config.toml
num_hidden_layers = 8
hidden_size = 128
n_experts = 32
experts_per_token = 1
d_expert = 224
d_shared_expert = 0
hidden_act = "swiglu"
moe_layers = [1, 2, 3, 4, 5, 6, 7]
router_score = "sigmoid"
normalize_top_k = false
routed_scale = 1.0
balance_loss = 0.0015
balance_bias = true
router_cosine_scale = 10.0
init_std_router = 0.026
lr_router = 0.000554
vocab_size = 8192
norm = "rmsnorm"
norm_eps = 1e-06
tie_word_embeddings = "early"
optimizer = "soap_variant"
learning_rate = 0.00542
batch_tokens = [32768, 65536]
max_seq_len = 256
train_tokens = 458700000
max_steps = 9660
dataset = "wikipedia_en"
Below are experts of layer 5 (counted from 0) of a mixture-of-experts language model. Rows are named router (the router's row for the expert), gate (a neuron's input weights, with its number), up (a neuron's input weights, with its number) and show model dimensions 0-127. Each number is 500 + 40 x the weight over its row's rms, rounded and kept within 0 to 999. Numbers have three digits each.
After each expert's rows: a language model's description of what the expert responds to. This comes from a sample of Wikipedia text that the model never trained on.

# expert 26
router:515557492524563476479491508521477520431528453557473484562423508534506566506512542484496496468501529523498518559517515524562489502476531564486565497472524482509480476513499586520474481558399492492503524483410464494473398507532501538471479474548501573470492461485483555538567503424460464453483552470512447505604538460451544462464479492513544468538542505553489398536520526588518527511542
gate2:551470475463477480428523546572523530465501544473486491536457526486448540473485452493471495515544554514504468523594516559409568490514574477569507473545452580455550523520488509415508483477500513499525515493482543469507441489509490530424480461433467440484495466432585498498452412469497504477539510475509496478499513457428497444509511440414512555529489467508497475503609496468488436491508
up2:485432507544486467482519509515490533484481485467460539495461515520483489515460475536456477479482498600549427541534481458467523537479499494533480452598518575478551521531622546441540476492486521540566511505567547513517495483507446501454458464477414439525502435513530496448469465470501525468545536460436519460510563476416469509549520459498437515535544501520468454454571482463583496435473
gate3:469540413537401476500531493530429503493498505553449549542464469512499524500492520537459496427446556471488571534490494521481485616501503468493544536501489416517479479544546547521499491562441423500486472501416525511494492517529539524512443472565428543501477478521516514501403574430564469474473543458480492483542517495444474444481502494533576435510492490488491442499507477553519470545549
up3:418480431489447410534556465557469539481519510427481537556433522524536450522515514544497523493484510552498492510529491464512540500492479511495427498508466410440528550545485534485523577543462520542493482481493552506505480477487499462498524470549508566491461521463540497541501500433545465470481584436571494439545513469445455493436441521511517442553492542481424407450555498562491504470537
gate4:512524487503579530559500449483437486517518414452550448521517494525541546469466536544518510492498481433452592498456503510486525489585480511534456523514517520484467448540529537537484450502518580481540477513421502474556455509508606469518483507526425469527544573445456536489537501514420454479468514487486531571525486503516498416552487534513542436546496512494418476489421509463548453462472
up4:518546452492486540484493489497573477548552576483461520512483508437516476516569520455540515520485447528535531461478473516436460407499496457465525508517465505509502509571489424424535538505489476508487478488610512532463543517496555593568489445514532541442458480543432528498421479504482574514489431550521470470460473497566508541464542489463482516470515500459573575419509489522539519551475
Words in award, film, TV and music-chart contexts, such as Best, Film, Festival, Award, Albums, Screenplay.

# expert 16
router:541562488500491541465479508475398494498486471502481492557462511485470541569558565533576543512544501478502501558552539556485483432503495544536499465466461511450617504455488526463502500557424538450455454568428453458481481512546527472526517460542481542453461519461436545500538508394492483468510510522522436471569514491487457452446551453526554456507469514486473440530555474504507501517534
gate2:561509492459507514576489491493555473477505477377482490496463546384500568491544445458497449517502517481516522499528514457520459544523503494481543487461547499448508499544471518485601465482473538430462506604480474502465491513464501507467498484522456458369499459427508509513487520513543459500435450488489478543486532499498469434495514525573567426460480474443500524480428527482495510423502
up2:426470495524529517442498484460444529554478515642527484447590497536495413492453515544492529417524497529427526462518478464455511468505517486485463493531499482539503505440508470552398526523543494576546465437531530489456456489517481539505428487513526533583529523554484533463531463540546497550513527505515484477532513509485498559485523526439431473508561526548478496534542403477507479543488
gate3:487472496510546509524454447554483553512485542480558437541511510493490475438430468408449549525476444544486578487503529517535544460469448510477473515547512453488533543390483511464479412437540547525486533459574452452449521579458495534505507430486502504470498483534426590474529535486571465503514476517531496456458524508464501495515491472474450462484486510493527467540606485506448515429484
up3:439466523537548445486572518465573520489541513513481451565496509524455504432539491520548483459442477509476454500455477422487459558567493465547561523482451465527448520562548487528465584451494443477502435571516501531462452495514528549439447512521509430444483493490502463521465524503483521482434490491462571515553522465530506533503529604507498522552449442556504519470415482512517429527508
gate4:481471467510551517464492500483499488447535526568507484546534522549518495451541529461484533495498429427470527541550477478545485489570522517484404551581460496498573529540480495433501467539534526524500460534494496537523474458530539517486533493444563520515491443447434526502519593432495432538495448449489544540548530421490533507509557453498597473487538484425519393495525457466542513480504
up4:534411497501517534504499449510536485496501520513509521482563540536551535499533536462498473471499467439527544547526518522602525486509511455536437490545511447537458520529417542514432462520527508517487499539498473579463475504511492557483520459488564450507568482467473449542517495460511500522537549425517549511504460426490524548505592431460528554510509492422549465516506493460469339517493
The word the, plus its, their, this, after prepositions or sentence starts, as in around the same time.

# expert 14
router:562514508429558536517502472516438500553479412525501441546453499481477536471481572534546519435475491486448556555559548503528496502471490537570528465475500489475529455519485531504517512535510550463418557507393429497438414516491484481556486473474481520456477542500506510471542538392523484498467567503502423529518524485434522472464495497547529481435500514463448424552512455504551535504529
gate5:540484489507549523482486514531521499437478422500467486478487520495509463473450512489491509503452444611540500474517504533489494474469500520530441560540582448483466475476466491533521503480469485446463497499458452496435469548579471522479500506462589517447510476472540520503549539516517474598511502513413493511433504572515513455488552498526481407513520480480552386408515525461539556441419
up5:492467536497523500489525548486526436525502501485559564522551514475514529471511478485502496549544501522459484536490453484563479527459431482519503458412505539455472504495495563513570521555503591631543456456534511542517511508482589499514513512502459541546476483544449430438478559601502459504481493438513560471514485490536507477514508409527452504444542556495527573536436519543451471546525
gate6:552559546506463475510472500470441524496420461489488489534553476490485480466522429512509498540435476498453511486525551502536508426475501571531468472495552538511572455512464489492417421498486511524488483437460515520427558524545451563444519449515558507489529608524507471528489520528444495462510564449489405503532463495523451482488523559479510489464512521438522474543433586478448526568560
up6:529507488471502485480574461535493534483522532505504537399462496512492473584519517426510488438493471525525501502501536519462464544473470445575535534521405457516528516503573492500463474504476460459438492597494398506565454448509486551459454585487503505487474441484473427535546488464533504580458517570481531468477529500530523531492501484604497501459495439522505557522537484480521462435451
gate7:494556479436388462544452504497508557493411577532542456500495521452489547511515495522538510492533524480428472501377507524436520491423517550478538414499549530505459485543467535565505524532489543501536449534524517492501537478542563530473452447488454443519474490431479486455474499489522618492496525531512514497540462491408479500511488508531497487464512479458507544476423526471511544541556
up7:524491518385420481534503508546399476513466543516493463490474503513520525548421509488508533511492448531457513505436547540478510518473492478553441455477604500549505508506488500454625474487486489535531515548510488514540545468561540536482471429513478504509484507491480506484440506544519568438482449483433481471578529582475483482529568527546553454511515472568466412527472534474488499533527
City, country and region names and their word pieces, in text and tables, such as New York, London, Detroit, Luton.

# expert 18
router:523513515504509521448505492514391474505469429503470533552453519459472506554488520517453500468551467503488457612525567554540523467433478456555484525515513505474476492487485554564497480561437499523470446480443492485483467500555454478514524477496468559455449479478491500470516470366509430511573529527491475525551569433495535471431479477541528458475476538451450447586499536545505519543506
gate2:529538488559445493415573467480490488545553489486467526578483481439493499504520448422477468498527429489599513502523524475540464503442527506530458474533435468480518574576499495453538441559551498493483542501492592540553526538503478465441462464426463459495531475544477500498517535475498548506444495522526533441579501548507521471423451461481500447529525534526515548534539576495557544494518
up2:432474571436478442527470484556505547483515496426456434479521516474544533563436434549449496487511493498532459502518462555513593534502550541495476464532510575531503604519545501523477490459424506518533525471551530473507502454455451478498505476516498483527566450454461572487545406479550560491508499498481489466454538523481587520463513500414463512517470496462514491564550537459473533550510
gate3:485470475455492472484537489527521468584504499467511454446421477463487554547518548547544466482456454451504476495492497456474532462493512463434486531476570451495491470521479504517502480519507495489446426529577405490415580473561443541556475469509506573511481434495484567482482506537535545457522516502441393551476519537430510546533471511504554466398531495553478487568506466488502538506482
up3:481497545542433427507498457528539528388536466509508523524509520486542467527485517538500572533594447499544453508517499555494460528588567486565484544439538506528498494560483531500511492491475490481530557508444505519548448462441486548504469509495475444459485560512528471471433481432493540485546463465605488449576548469526474517540568494535474589489472524457517503442494558456485469473526
gate4:545451480505513485435493448488510470468500522560460504479458479467542493487488501483447512432470520520515526497544426462474504511518460482521504499474512481503408514444583491577571550530535414497452378485535532473456476465458509404528511545444509534445475486484440556423451456482492489571503538490538525472616503492495469543469409485535512524483508476475501499498501584512513473531466
up4:495504462468505524570484480490553506446509477578474516481528475547521474513488575559476553503513475507533487475549446511533551462505502509461523434513444527545446456536498490520581581499544436517505423508475506370496497504476467573552493509515563534464552500426536515477461463535444445495523490482523467495548458430415544535574532470522470578466479485473549489516527518507526444457444
Dashes, colons, commas and pipes opening or separating entries in obituary lists, rankings, references and tables, such as the dash before Jack Taylor.

# expert 10
router:549541483528486474438526428517464554496499426472477494502437561529454563534557496490531503489511483454499500546486508565532428479448570475519595460484521501434563511506481537450488544512406539506447489493436462492459485450573460466496506478517478512438432495470526523427587498416501438478571483509515465559494472477526531456486515509564538475446538507457481484539440471515510525503559
gate1:583370512567453429459564520484449522499483452512495520427467493485445521421523496513524520534490528477502489539508464587446542507468548429532569505500506499488457453482570512511549535531466432561527456563500503506504493497536496526433537494550482394523509472501508489481545567513553437504518519508484438486497500453556498465430515528519543543514458555517515459475462506469516496449560
up1:483495547531465476503455456560445497487444474481500474442544517462441440525511484456456501455479473493380479533476492559514546593473543479499512526565498470517475474576508461487473501496467562589476526555491507452531551495577428483520511519550577504501517529505468518532508502440535475506464535596531508503489513455458509491554462586540517415464449537559486525456535534527522530488570
gate2:535526495538457433478486494494482457512439489568480555539523502454472521442485458574478444532470439496430485499524476531406547546480519505494529517495459524493508508506485508454580494497494551511491524443590443564545477510566507572489551468444505535557447530507468509451451483483543499452570499542506460565548555490555498487539451444515504509549464543549526447498533407523590509541528
up2:491534516467514561524506510520552456542546500424464461476457480534524507558535569447480514503503556471565464500475529480543448487451495547506464570480517562513570555463477523506467429485508458494579491520445584449451517504431463456505458535533514490459499539533533404528510473449535512459362490484536529466529487479441429522430521511510503443507481485440499499465534562484518457488474
gate3:543502452450494483501516454519455550419440493420512541481560518464513568494543488472590477491448533526475500531510502533515476524529571553511452500500507539457460485451528545487509494489458570518486494450486444471437474546516451484459528486473497483494524488477413564455580557429490500535528482465499510553457505438520535515450444504523512534402546546521537518485359439527489508485497
up3:531468403412450518538505442502458602444458487444494542399452514501518533495564457504584524479480563512454476525535520556534534504525581450494482471489425532436489567483573495471465482536492520505471554440485492515445491534542455528500532479471497448516541459481449527509531512473424504468475507471517481521475557458512487564501507557512463543422534554530518524555464465504499509464487
Conjunctions and list separators joining items or clauses, mostly and, plus commas, or, but, while, semicolons, ampersands.

# expert 23
router:524576480490468453501510490500453486477454470560463519580453497494489571509526521489494515441475458494522576532463554510500448447476478519488558505487480568537577538494510509470524472553456529526461553462443454532469427496553518534540537436476469540504460453470494531456514482386509540483546477478521501499526514457472536545473490427568540503435492512527538384527527482576494545594503
gate1:505490493494538476389518526515510574522573500567518421530515439474463587467491501498414554550532556552536475437496489496481482478511509524463511488516480536539526454421498526470453519492462571499526459506525533482445494580466568541439549452471521418442556476505516525496447489485534553493500575496570519487497481494496534502493448482474460398488508480547495501546455466505531558568487
up1:510498481491508516459585558500486472495546505524485423527473509471521541531429501511525449562384518457620558467477535455503511501576541491550506512511563451538564544481508563463541473519492565575578491545509571497520488474577480499528512469584493532522498535578472550530407488507509507503493559488566533443542512520479486489486479501491479519467446486444519484507516493469488484495564
gate2:511559536480522449487528501487519478502424452487447517527487527424538562518494507494565549502526543515443501434514497497512549391503484520511468474518450477497409546455487518557495526509480447505417510524512536488501545566474464423529482475500471475456484398453487498452519474429481528537497551474528499339512554489486521490485463455498511432501472490506469571460560490508468499488435
up2:472471537518514503530489455567514591594531515584527495474468523544465497452510476520441443438517413428556526518503518552545447554522460527482498490555577452485511501540494478507425492527463539506524497528468428547451485513483539495458530499523480440547514541455456512524497455528570447448480457517457476591486515520527576535601523481471459519572517470535535462515515482470511526502538
gate3:524568544490572516523552548475511452522458527534541532434453504520433482515484542484556506422436453597503524499494545471512489491417498452484497547558504445559472534493577509561457431500489526464411610509476479537529404482521550501473395467492510485526507467486462510510514497534484513427503519514511514509509528515492478510451566468486512450463524519511507497502459457496461435485419
up3:502521480516546517580492512532562449485557471531488445542540509608486489517568483492520489532521570402425509485473507574522422469522533484495516437398526589561528513564543485522514511449407492515555447455530508485530516540507501529507487499474499499474542440540518520510512492427515518497489482468519465453491527497525555472545567488558473444490404517502542541481455537515539552502496
Common nouns following the, a or his, often before of, e.g. opening, start, share, victory, one, value.

# expert 27
router:606525558526546493498515496491446521545456437554406487539516529477495534507569472508490417472507462519528536558508482511497507489490501472497567455482530498504496499461512515528461553555422563522471466484455539536463452461562460429474504455504486564442478442538536503444585483464566402513541530494473498522556513456445535476446500487504593503462515523536471481527553509540530540565482
gate2:589426521474443486478439543437474524444484583475447512523520566486521489566510464508519484525577531479522488552538488477522468471495514528470556524527468531434455461449437509463540486474458464478474521543512412513528523514487414581527466475508435500435536468490534487440534533571469545487485494457497468581467499528460509472519448481575489466511519494590501461575476508522493533546559
up2:504568497498487512518565480432589511411513529489537520541518539567496556479440500465460495547566480537478458440545498479474463464459521565488521534474476536565523521440532569476511490538523499509479469540521584499525516459563564493512438502540436483501522470510495424502491471483502569492476426455467497521499488504448509545442511521492529566564410485510504435484516426434410467519500
gate3:516499508483552548504509493566477462501476482517448533416495411471468521529508561518440492522492519467491455570479509542497580527539588515512490483493527522461490515457517497503558483496476505470455619472531441533492471408530464503525454528503495511522432421538472500576614436433518550496480510494490489491535573451489480459419516453561521521493498500495564513471525441498563469529525
up3:538478546465469462519509523469476501461555529482493452599568557494587474481509494497584508497466482507542543431577530459504472487491488476507472522481466471482515482554482563541451566525515466535539457506416525483509471513520493539528494469460443481521585568498502529427465564541444441481509519536500479468394431551503569534588502508433491496463451512487458505525451533535453492460489
gate4:531577535491475439519517443556429463575482557458497486436502488496449537473439540501433627467527444489515472530516539503551498506516545490513525511481564521580447559514490606532491505459561503527487484462433512564475493494484452489497494412526500437521498438545470439456539479472494526508455487493443492521518525500531532401526464521479545495514557491456484515490471521490569523464466
up4:548546457471527421445501479502482489547543490513503509423470457508402537471413486524475491549509522499473482463509487502473524446502462509447524479482536558512478610516538540515536445445544475467475561486507495549464582501507459550524549447580482431453555510456391481491527478519478471543452482515493476509505481507543550411535507513540444435479504484489481522494410541492533539442473
Forms of be and have, plus as, right after a subject in descriptive sentences, such as was, is, were, has been.

# expert 25
router:474495462515438484480509450508467490463498417503469565479485500510453550518524454439522481473551519508501476592529522534565512457410471468504564498529506539502562523478508597541498454572495546539472508515506506446441454473563519493483507520518519530510452453443494535468541562378500427510550576482508455486509538464449490495483476451506526531514499531444488466574519440539548541589504
gate2:521495508544472505517498451474526462498471447386578509477548451498527502534453493431468530534545423472527489606582512451465488512474487548502461532492503491498485483532467558476501450526506490530524459490521483509449428467512547440527515525494487455433486486539519549457479490422489488429476531471448536528449420534516601512494530510562473477509472526485453443601526520434481450537458
up2:546487509468521477493488572469509605431513540561431487478375501484487527500560536535557533484473547535476499472488511529567501466485553508496508511486548453449536544499522496531563516449504485517525571471434585492560458577517493534518555470489458477601519481473445456558509546520468557544533457486569518586520547527485487511507500557481509543488496467500548550471507511558514537461493
gate3:582526481470493524486489541545469537472458525496487519474468464488424539498480474541474557506520530568507488536539497482557523494589427427388455485515481475504436484432385484602440445480493503481453464509494474448560539453478530440539477506573541578496515472515474528471525419459532523545569454484497531503461505478490505482521495476489575470486512458515455529491519442468507497473524
up3:492533466476478566466490546514509507490436552510407541474512527542482546473476457548551558458544529591509511480629513468583534539505478457460587519539474542467474512452440499562471513490450480461524452547504554415466478539440493484523531501524548547518473469502540507475534462508518483566509550510471505439506507516473467485480498556514500501462459511464475507532496357527479487551512
gate4:558495533483434557494543503508456528567452513413468549560472521521474437423415519480539427478486612442519463510468537507515499496479528512476520543539527465552499507436512525571463512490553441559475433497479522503512487484486511467513418470429488504434496482504484523466480503497499518502454471531509474462495485542556405442426449521525461467530478440514540605482484530517548505510485
up4:539513609460507457461506435486488475547522569438554466459432502478504484456511561545459530466493545464523500543459537507492503521487493518455556497512550489548489444503540552555443542487516499583479544518463526566488599534486541588535514461504486545455467486542504511468398512531501461521522541438517502604519505450537441467479483512547527533471549450468462551442479508468528512473532
Opening parentheses, quote marks and dashes, especially before numbers in tables, like bracketed temperatures or year ranges such as 1991–1993.

# expert 11
router:535539500528529516490511553482485468437473493468436514528459496524421558545513554499556530472501461460518553546498549532487450485481545502537639462526522557462503479477457530540496515595451466526464485521462455525476416474496481491472519441501491508511502433445521498484566477405508470511503516493491484493522486498498552510465474495542607447499524478449515452576512495594479457571578
gate8:532502521512552534537471505469564500497529538486516540473552477504539489417445480462529493471496468469567559582476521480578452423442572493402505504432529469565535487565548473543457486481469501464482493528544506481490488464533447608505511488508503518537476535504517480565502500444512517530516562489511531446522564512577532428544409542519528468517476478482468515450574470508481520428468
up8:485536459494491500492502539477458493495427511522526527598457574478510525494550468486548559427452484563465521479511533488488583560518468475568476550482535527441460542449510503449602562525537450548517533535438474487533462487501526504479471471463498440452451489477489505473451540581514486525505524434545515516433479490416506406540527548554533447522508405500473522486468481494503538462519
gate9:463498459463444514523580494414524472416539505501467443522544411523456525528510569582454524439530520514501451536488452540560554548464483488465442451509513483580510457522479538440500471521519515525480435494441447509542522437513576557492546537516552457509528481466541519478544520472540474490506557448486536525501499521464508482385489497511549450516498536516513434534539465452502552468454
up9:558460540496582502484452493490497498504472516506500511515516512470468485517519510491511517524491487513465526461538460457487435390519524469424620522527424532488463534472526514522493493524457569497504538538480513463507542511483467446494446551469454618509500472461449460516397527547475544535530482482544487527487571505528439447601502538492533509477525426431493573482485557552511436489502
gate10:470457633520478480579494548526513467521464434490483478417574485467495440525580496462491542524470510482474486503418531515549531478506443483513486446487492436528530568566425538480466490533534583532513464484467511522508478505531484460523492519491571495467489554528419472563520508487504478538459537474430538534548557473491490473518496551548522460428544504546515401453517529465496469486504
up10:471481560538527475530463551477505460485446476468504527446493548467471491552562539479540516572489503425530458516463540545552516447497456481481435434485454428588540508509458554522505502593543540573480449510469504514513505528581499485425509500526545422431476511513423499516544512488496513542485471501462509534541555518526431462486431521552456436466538485464479484429539546522481498454451
Bare spaces before numbers and the year-initial pieces 20 and 19 in table cells and date lists, e.g. 2011, May 15.

# expert 5
router:554549508531515523464500461487391471472457397558449545512534522562494521557524536506531496457521491459532522589580574458526469452455506531486527446430517537499509503462497509497467463593461511535510451485404430498466490451546483458484498466514516567482458494541508530483565474404494495520539552530519430493585503470453561528487516457512514483488474504506477461529487498505542442509514
gate2:453457459499568506453586614533508432594480424500506438511514482514442504524456556481439496525511526596473509498513452448473536479503534498501524529570490501508476473473537467526511517466485561506537528532501495505602544525525490526515479574503439469425528497419458523517511492439527508516409537521535449498486486422554548464537468443514554464517519478485532537506559521457497512498519
up2:453413466481511505487556567509489545544508487543510530489539518499468425553541521496471499535537484542529469479553478463409465511515513505509477522560454464514496518575529470470520510576440578469459459485522526523528438488550385575471533511492522533539471559445498474509524505424484507576495463493509393529522528502529443495507442470485581459532491451535464472423534551524545515506507
gate3:532517513543542511423446489533415548570464500493480504529522465460483482473533486537579437579536512532517499417490566448490518444518418445445536496574488562531455507556430554532516536547564521560500543533485498513461523499540503500551526439488569491509520510418547510489515496497542564559474523539492465517544500458534516528553514482525507455526500509554515498496464433450498528555417
up3:466481536536500469429507568493410538463525485426484476444447488414543513508539483485562490539485526571476535437482551524441550437523511459465492536579556495516454467572518556533483457582520436552462473480515544490461543443512521541560472404462483554452495527454467538554509499531497518498483506565495442478541484497513504489522453504521524478527491442519473527518512386484524510520478
gate4:473466461544447456595507465402497487483502490537473470470508481487513596514495513520519476535559442460516440464539487484415499543497505481444549495510573497542478523495551533585533463495520460513515491497505475578434484518515485509550492493488545502452457464563505510380465567591471525508486529571489477492508471512464542488501459512493530543537478499520560441550606530509485547560473
up4:536498423620541462496544457489564508505534477525527483546517569527476526500538505505554503617483534438514506458479486554481503500469482554484538487450529551534500524486521608535507503530449515525499502457500550440487508480573497437580470511591517515530515549469498445455520528574466527541462526582503476464490468452528524523464477500460582500571514554453529522512528485517484505469436
Prepositions and possessive pronouns after verbs in biographies, especially sports careers, such as his, against, after, with, by.

# expert 17
router:511453510498506450467520551494513481492425482471446561560463432415518587515500533499560494473511519422505482515511544485556526450459530521497553487507510471480511515491574516517502541623453486528483526436428479499473408531573453484500536467521449474475494500488486534472572513455524477486541502497438502484533519471589591512489578559565504480430544494519451479552526524524518484541496
gate5:511483509506548547504533435426539481539455452475526443530488459553458423482456541497483517545542521436517506577483537451467515438473458582565479483499505446532531508499500561516533560568526562467476535508527409480489525537529461526490494530458419527429480563498488545535500564527525503492470520508520475512529494464559422563484525503453529545538547490489527525532490590582509556560506
up5:432568490491468450531427498537496519512523459553504493471538505437583503548495474508408488481473471465499496465546509540566450477484513484535503555512481511513420496471451548515503508488412555553456442477493443503517543442500569557500492476531503526515533477506555527456478461545550463615455434504541461505526419534491531451541459538490494479464478529458532545453406498568473532492467
gate6:500506529519459432472548491508511460450505444436541540504527516445526563533470460506529467501544506464523535459494462420556545472501463501572565487434502444518533461493484492467511568570547546518493484543521505526517467530572519447514482474488397488444495542438509445447469570476525574435536512554424456512557510457516528593524558498528475473416480535500508514463555498514523471547507
up6:472431548479449562504452544433490505438531435534495520534479528420442560502460460511435493477553534489506439460532456494544525534489491472468539506513537462549481488428479584506456522498540539489476514547526457536436490553557478409503480560559402471502479506475544502487445521536455533580472483461473465490553501511480470557473443528492478537503482530426541511506499395459499519473510
gate7:539457516498509409501421452458510429477452442482450494568490417447546510484499453506440467545446484478567564500480491453530551498485487531486545505424435444553472512496496519524495464502419508571429559443486487473487477539510513490488519483600453490540510504553518457479456498493524559557531496432535503515496488543569494446555549402512484490466506521476454450521496549499500482548497
up7:554467505525498525547495436575533481464517519455481405510503508522499424479474460410548496478471437517486464441520488518591502465475499476502425491515500537502513469483524516491496494490456464507501443515488540525504552383512526448489492458456546448402526513498487583473521485491457468526456468481447467443525440524552604559560482539456534452460496496446518515534475466501436562501457
Short letter pieces inside words, usually right after a capital or first letter, e.g. b-le-eding, d-ra-fter, Mount P-le-asant.

# expert 24
router:545538461441470505484470507528433488447502534528443518495505496514464546499510594466526560440545521513502499536511609495548498451486548514528556429551590495461513506451464579486521461485515508531506512451459493527475421489609481565545475454482475538459439505401527495431494528479506473498486570487516469496528524441500533489506536478472549462493544483460447445548531537525516556553545
gate1:486480452532542420522445526540485461510489460489492499564503529466491505456494481527558559430479530532478415511490525447545491503492410450551512502503561475470569463531474555565466474500504528518507490523524525489530561500388494508487451530481446541513521452497516422524566558492466463476474496520467500590457534522450429549459576480496454538493530549560467479520555487422447475565515
up1:571485420551563480492466517497474482503557502501504476585492499523423534544461486555543498498522501545518497509475508520483515457495463497544402439543468516439496487512441511484454516502400446469493544456459517475436589454503516460527455502493499580528496462504524538590526537515395487437498488599558556545437543511510477531461507485492437513503503479539455508493526418476484491489512
gate2:514492515498548502525452522418510454434540482419479517557513437482478464554555523460511534489473481485454529545494590492482534485492617521541462463522478508504532504516477498484472517510555485518502508491527436564515482493551482557514541572544557549490449587530525548468493530465497560545478555544521513561493469449489466470444466579518553486550469498469567479552482542518454499599570
up2:414554528487511537538455436466467475526558504521561581578475542545508573477419468451567467483503485474530500404522531460538484445476422495465505513486504511451494472530458508455490529576481442513513475454482492459477519580472511466509509486582480479513542452471515492493525439458508564529483475447482437544495495479548495492514502468436462523481553485547445512411501522520472430422478
gate3:425503465446485487545464498464543513486482520502510511560511480514412507522536579442520609559539510459492507461530556508489520396536629543524458480524569404475555438452505532515548497529499505532453549464560495540513557496545484507522485527530538520497453517475553486539506438474479528520558476494524476477496439471505448450494483501531536484427468494419517493518502545529429511482502
up3:470503449478461473516461434535497501460497467484516515518474481541538552493504524462531597470487501467483475467582518522613504469476506501504535522483595525520449501481470517530472435504451422511505506487418530545518495524469536507471515505553483485463556525495534583508432452499473528596463546530519497466465523523483447475566415514527483498509499476414531384557565548497547506476449
Common evaluative and size adjectives and adjective-forming pieces in prose, such as long, rapid, large, public, considerable.

# expert 2
router:553574515520502533440492536510431515466495437533493488509419476477434528496532514492498515459509533523499517553544502474518488459540484585520565481499551519454479488475499524528444513537482495499475484532423509490431390501527447535481477487520475535381515411496483537496544532415528464462467542543538446528563576494460562491481473490524529485502516479539510451607577495473506563524494
gate5:576476492503535539508565502444519507459490482514616531479519498494515555527422475472449458483529515498485505494550480459476570500425481503521499467502462503476518510503474438520490474494513462552421487507485540511492575528498415474524471492534445434460511510488495486444531485464532454502493504476534496521549548414581536471398542448505471470489489547579519515509440501491650462538527
up5:506489509494537478499499552591492523452501467430479569510523478545435534483512447481552558491498558538490531584515485481530554560506508431521502480522448496579535606503533474499497435491505508462458543447462478550479584451526488536533417497505481567452540453522539516516513487451512498577566521483484453427502563446469519453497442508479520498475468412508452470564517468463515523464473
gate6:474478512479451485493476474462488478527516473514524502582485491468430479479522517550514572510516528484511524477467500462507526487462552435558517454426485550581529531496489511491421518457507493427590550567526490509500516466497505551564501470498534500487489493496490444592484536444529418477498514580506458457470540425471484557457384535547543514452472470473514516612496447519443527479462
up6:505498471469435486586502537521515547458557482548468526490489486533473505534475572430505455531549442436504437455453460499475490514524526484492520549524497497492560439559518501502505491486460450559488533519567547539520506502501458454528557489507495464496569483511528593438592535412456568501477452512487583464469490562515518458590482523485461546484563552426524547496497550494501560533493
gate7:427550544528501475452418545478524487455545532534609487450531476464492551411556503532501541536524551503512420465578460506533498485498520555508562468437465531581484472539464532524579480521528553560439527524510489512487483556497558498519500480555540506500538523434512486503497483546544482517496514461584536509520476507528525363465468558479503477547467486520483545482470528515505486529548
up7:554509494566511469486517485512486457602496574454545495469530562482519494543537485527485588565504483460458535486553462501575427563489462529537531480462558504480467532555428484489483516496484471636580479474459483514546538485446488438483489480508503475424408486530442512504506467472482496508455469527512440530520530499468490432491463467500508427518510588485476501511504483580541504501464
Given names, surnames and name-ending pieces of people and some places, such as James, Johnson, King (Martin Luther), -ley, -son.

# expert 20
router:500558510538488502474541463539486488415515451537494455474502419458478537562533454516519463517475444523522526560478559545526539447486472493498523530505555467508524522513483505530458489553450565570513535456470489501476383513576489504492518474534461602428482420455523530444531506429553434476521484541537541439567511458513533485474507454480546513462484456512493484509541511534544560575553
gate1:509558535412489470555578420476537503460526466506513448521533508537545473490502477579517504506505527528525476523546488511525522500483543535501498421409484490500474498480480550570509478548483528505462512535476500529491384418542619501516505534441452466512522496556447529524557435443478513529488483547515518482535445489503446474449559497473530490485470623450427489501522471542468484491500
up1:510556463474482481451481499501453548477468540494533491548512500478490584514480578423440512471530586520545496438531503467434422418485515530501523499601433516454500460486520485456546595462561484498537491441514513462457554555534419482500463467516519492481524537547546481488545545477436503531504546439455533442483497481530521529500472529475481466504481433524533559465438465446539553490463
gate2:489488528459492463521438447513496509474516490479530465567435506477587507580494470521488488497500471568481484445451511514436565524430514483527565533476488493525492404533438545474475471463505458592490518433553536511532533433529547488521429520469447453467430531460502482555501470449469555547555458515526490457478444551476401513440506470558534506486545565515538468547528489522484519540512
up2:535483557592477459466451516519502505482512471492485489611451493496503445572504429462460529477495534505531482473508470467496557529492483417503479575502430517521497438590476512540465540464507530521495583429571541531501502440541492488524499432491497491477495525478503486524547494467481524449532503514463517477517489475482533484356512529567590543453551451495578484558529461492472515490521
gate3:583584546484514588528420509474459525500528403462536488575433494559559480455466500464449506425483564492519515493577421488516539529524480535488507471511545519540443440514494471527529499463487535477512507446452482471493409508489489526485429538478514523475532499570439534520537574491515450532474528511474454529513547486482526467469476555547485521525559493520486499529529500458540506413423
up3:504500469514524531512550470464484489497460536512461511475546479467464480520478492553521495479416445493429514541412570557510486535487553416566519506504471544511559550532571547591530455561452474522509492522521532474508484528506547482553502452436502524516484558516539537483485428521515509504536567488553563481433536444528517499533510350454495477471530576482476470472524498571518470509527
Past-tense verbs after was/were and plural noun endings, e.g. released, died, located, years, children, -ions.